Weights of a small mixture-of-experts language model, trained from scratch on English Wikipedia.
Size: vocabulary 14450, 10.6M parameters.
Below are experts of layer 3 (counted from 0) of a mixture-of-experts language model. Rows are named router (the router's row for the expert), up (a neuron's input weights, with its number), down (a neuron's output weights, with its number) and show model dimensions 0-127. Each number is 200 + 30 x the weight over its row's rms, rounded and kept within 0 to 999.
Before each expert's rows: "gets" lists some tokens that make up at least twice as much of what it gets as of all text. This comes from a sample of Wikipedia text that the model never trained on. Tokens count by the router's weight.

# expert 2
gets: " ", " September", " March", " November", " August", " July"
router,212,188,245,255,190,187,221,140,200,190,196,182,164,149,136,240,198,241,172,152,225,161,197,212,192,222,224,178,264,216,242,210,181,142,173,172,184,195,195,191,193,203,176,174,195,227,205,170,182,210,198,215,162,250,180,204,221,165,241,201,146,191,197,199,202,224,159,233,227,159,168,182,255,196,226,211,136,141,275,214,184,193,188,266,158,190,199,174,183,187,219,221,175,181,205,207,178,210,181,145,201,209,163,201,238,194,196,227,233,164,174,169,212,237,228,225,162,209,214,202,196,215,242,223,122,204,224,164
up41,178,201,205,261,164,215,180,231,189,226,167,183,163,227,192,187,182,181,195,172,165,216,188,254,247,192,172,190,222,169,216,155,254,137,178,195,225,163,168,213,192,195,120,202,226,244,229,131,191,179,215,271,218,240,178,164,211,166,217,172,156,230,150,220,213,183,161,188,185,210,217,193,216,209,214,171,201,152,166,217,198,220,165,189,152,198,214,211,222,180,174,191,169,184,171,241,170,221,174,203,205,195,196,261,201,189,181,223,144,187,211,206,162,207,228,179,197,186,194,283,174,245,226,190,190,146,260,206
down41,187,216,215,158,224,143,234,235,171,229,239,189,210,188,153,180,186,184,195,177,201,221,138,159,195,179,208,235,191,172,185,219,211,154,206,216,194,185,216,194,160,217,128,226,175,198,174,223,171,177,220,208,154,186,247,204,235,213,207,155,215,202,241,188,169,173,280,190,178,121,182,211,230,205,225,233,220,208,178,168,240,192,250,198,192,171,221,147,185,231,175,149,177,205,165,225,184,208,213,188,195,197,195,219,173,220,207,143,168,162,214,215,194,212,231,173,266,172,211,134,205,178,194,271,149,183,177,164

# expert 0
gets: " (", " of", ",", " in", " from", "\n"
router,179,173,238,222,156,215,217,153,272,191,239,219,148,222,231,213,195,210,184,123,254,183,231,168,191,226,224,157,223,179,252,213,201,179,174,199,210,207,222,172,248,188,193,140,161,250,187,139,192,203,198,177,147,167,177,153,199,215,223,181,175,225,185,183,237,238,185,245,205,221,183,186,191,184,205,178,206,168,201,239,124,217,236,192,179,182,194,210,167,150,224,236,173,201,201,189,248,207,167,212,130,213,181,233,190,196,166,174,172,213,198,190,223,230,214,195,129,183,189,182,162,216,209,185,230,198,219,147
up113,189,243,221,182,215,202,169,193,184,137,208,147,208,206,187,194,189,231,243,167,207,180,221,203,147,232,155,230,170,170,197,145,152,157,203,134,227,229,183,241,140,139,209,178,243,184,216,173,156,219,223,222,231,200,218,244,237,180,260,192,166,234,185,239,149,163,186,228,180,198,192,207,222,158,217,194,203,199,243,190,194,176,153,189,189,198,248,218,188,209,248,204,221,201,203,192,202,211,215,207,185,205,223,221,187,234,174,225,240,211,191,121,242,169,214,168,253,212,253,198,237,166,211,161,239,164,206,229
down113,250,208,162,195,225,189,209,229,224,176,201,193,188,198,144,195,230,153,192,186,192,182,214,197,189,227,170,266,149,224,190,223,211,211,206,172,192,219,209,194,222,223,205,175,261,177,219,192,154,169,207,199,222,176,269,239,198,178,251,235,207,184,242,130,155,175,232,193,234,225,225,238,192,160,218,230,276,191,194,182,211,199,187,239,205,159,172,129,251,170,173,174,231,166,189,194,192,220,164,191,198,157,175,187,176,176,214,183,177,250,160,230,187,196,146,219,270,158,171,191,238,205,225,196,191,207,146,212

# expert 4
gets: " the", " a", " as", " his", " an", " in"
router,244,190,239,209,220,200,258,150,235,243,205,196,201,185,189,208,182,192,207,226,269,219,218,216,193,220,224,218,209,188,181,238,224,141,205,180,232,196,207,234,243,252,174,147,152,217,228,203,209,182,192,253,145,226,178,200,213,209,228,208,200,166,215,213,246,198,129,219,199,170,144,203,210,173,224,148,185,170,168,232,183,157,197,236,215,207,206,138,160,170,173,181,205,211,205,202,194,211,192,203,171,243,220,167,239,199,167,163,241,200,202,165,199,154,136,248,218,189,183,192,207,183,292,239,157,210,206,198
up25,215,231,168,230,201,158,148,242,224,207,187,165,215,208,199,212,203,192,193,159,176,165,210,202,181,205,209,200,211,178,175,217,244,208,172,202,201,169,160,192,211,196,238,267,205,226,163,122,175,195,199,216,221,170,255,182,197,189,234,176,193,201,175,206,267,165,238,189,207,216,170,229,179,221,182,197,192,187,140,198,141,150,179,215,177,238,210,167,181,257,213,275,235,204,171,160,170,195,169,209,177,169,228,202,129,201,182,200,255,218,171,223,222,170,159,186,221,143,193,179,237,155,153,167,257,193,220,176
down25,186,201,190,184,223,190,234,154,212,249,182,229,191,220,221,197,203,194,186,198,210,160,251,215,234,198,205,190,227,228,234,184,217,188,291,197,206,155,183,240,185,198,218,225,207,199,175,206,133,183,167,169,233,164,200,129,173,194,181,204,203,175,171,201,176,182,276,182,221,186,172,187,181,221,206,162,204,234,148,206,212,213,167,169,164,179,148,184,181,125,211,211,181,191,177,166,172,158,209,204,195,227,242,168,208,177,262,201,172,228,221,151,222,171,163,157,243,143,238,214,215,203,185,185,240,161,129,218

# expert 6
gets: " was", " to", " is", " were", " are", " also"
router,171,104,251,227,194,200,221,152,268,241,216,179,142,208,214,210,136,216,233,184,192,214,220,219,143,186,178,233,202,178,166,232,228,155,204,181,192,183,194,238,231,227,201,148,204,226,206,200,210,197,210,222,144,195,194,189,173,209,244,194,187,204,191,220,239,204,124,185,228,199,189,166,183,179,255,143,234,204,181,214,188,174,196,218,219,203,156,241,204,173,199,179,200,208,164,170,194,187,182,176,174,226,102,215,185,226,134,175,186,193,168,192,261,204,167,219,196,175,189,183,184,169,238,225,203,216,198,207
up40,187,149,193,217,230,218,225,144,232,245,172,238,226,192,173,221,220,219,188,243,211,108,178,220,140,197,171,200,190,180,157,182,220,207,212,193,236,214,192,232,217,178,209,221,179,228,216,175,205,215,157,229,143,243,205,182,161,179,254,183,197,230,238,218,193,229,197,158,209,199,200,193,208,235,170,266,268,124,208,222,153,218,204,211,224,192,187,176,130,226,197,147,212,217,189,208,177,166,157,156,244,199,188,238,234,258,221,162,181,188,180,189,206,205,228,175,205,189,218,204,202,154,186,218,212,176,155,220
down40,224,225,245,167,219,185,184,234,203,147,174,244,234,179,185,159,240,216,245,216,195,154,235,200,197,227,252,183,199,194,200,185,191,233,201,204,176,243,131,166,290,187,218,221,214,207,197,172,182,224,225,198,215,228,214,231,198,194,223,238,223,154,203,198,146,176,209,159,135,198,225,225,195,210,196,183,209,170,205,221,175,220,251,148,145,153,203,173,169,231,180,218,141,234,171,225,167,189,235,198,172,198,193,245,194,207,213,190,221,194,221,214,246,169,259,212,219,166,121,207,258,197,208,234,209,207,215,177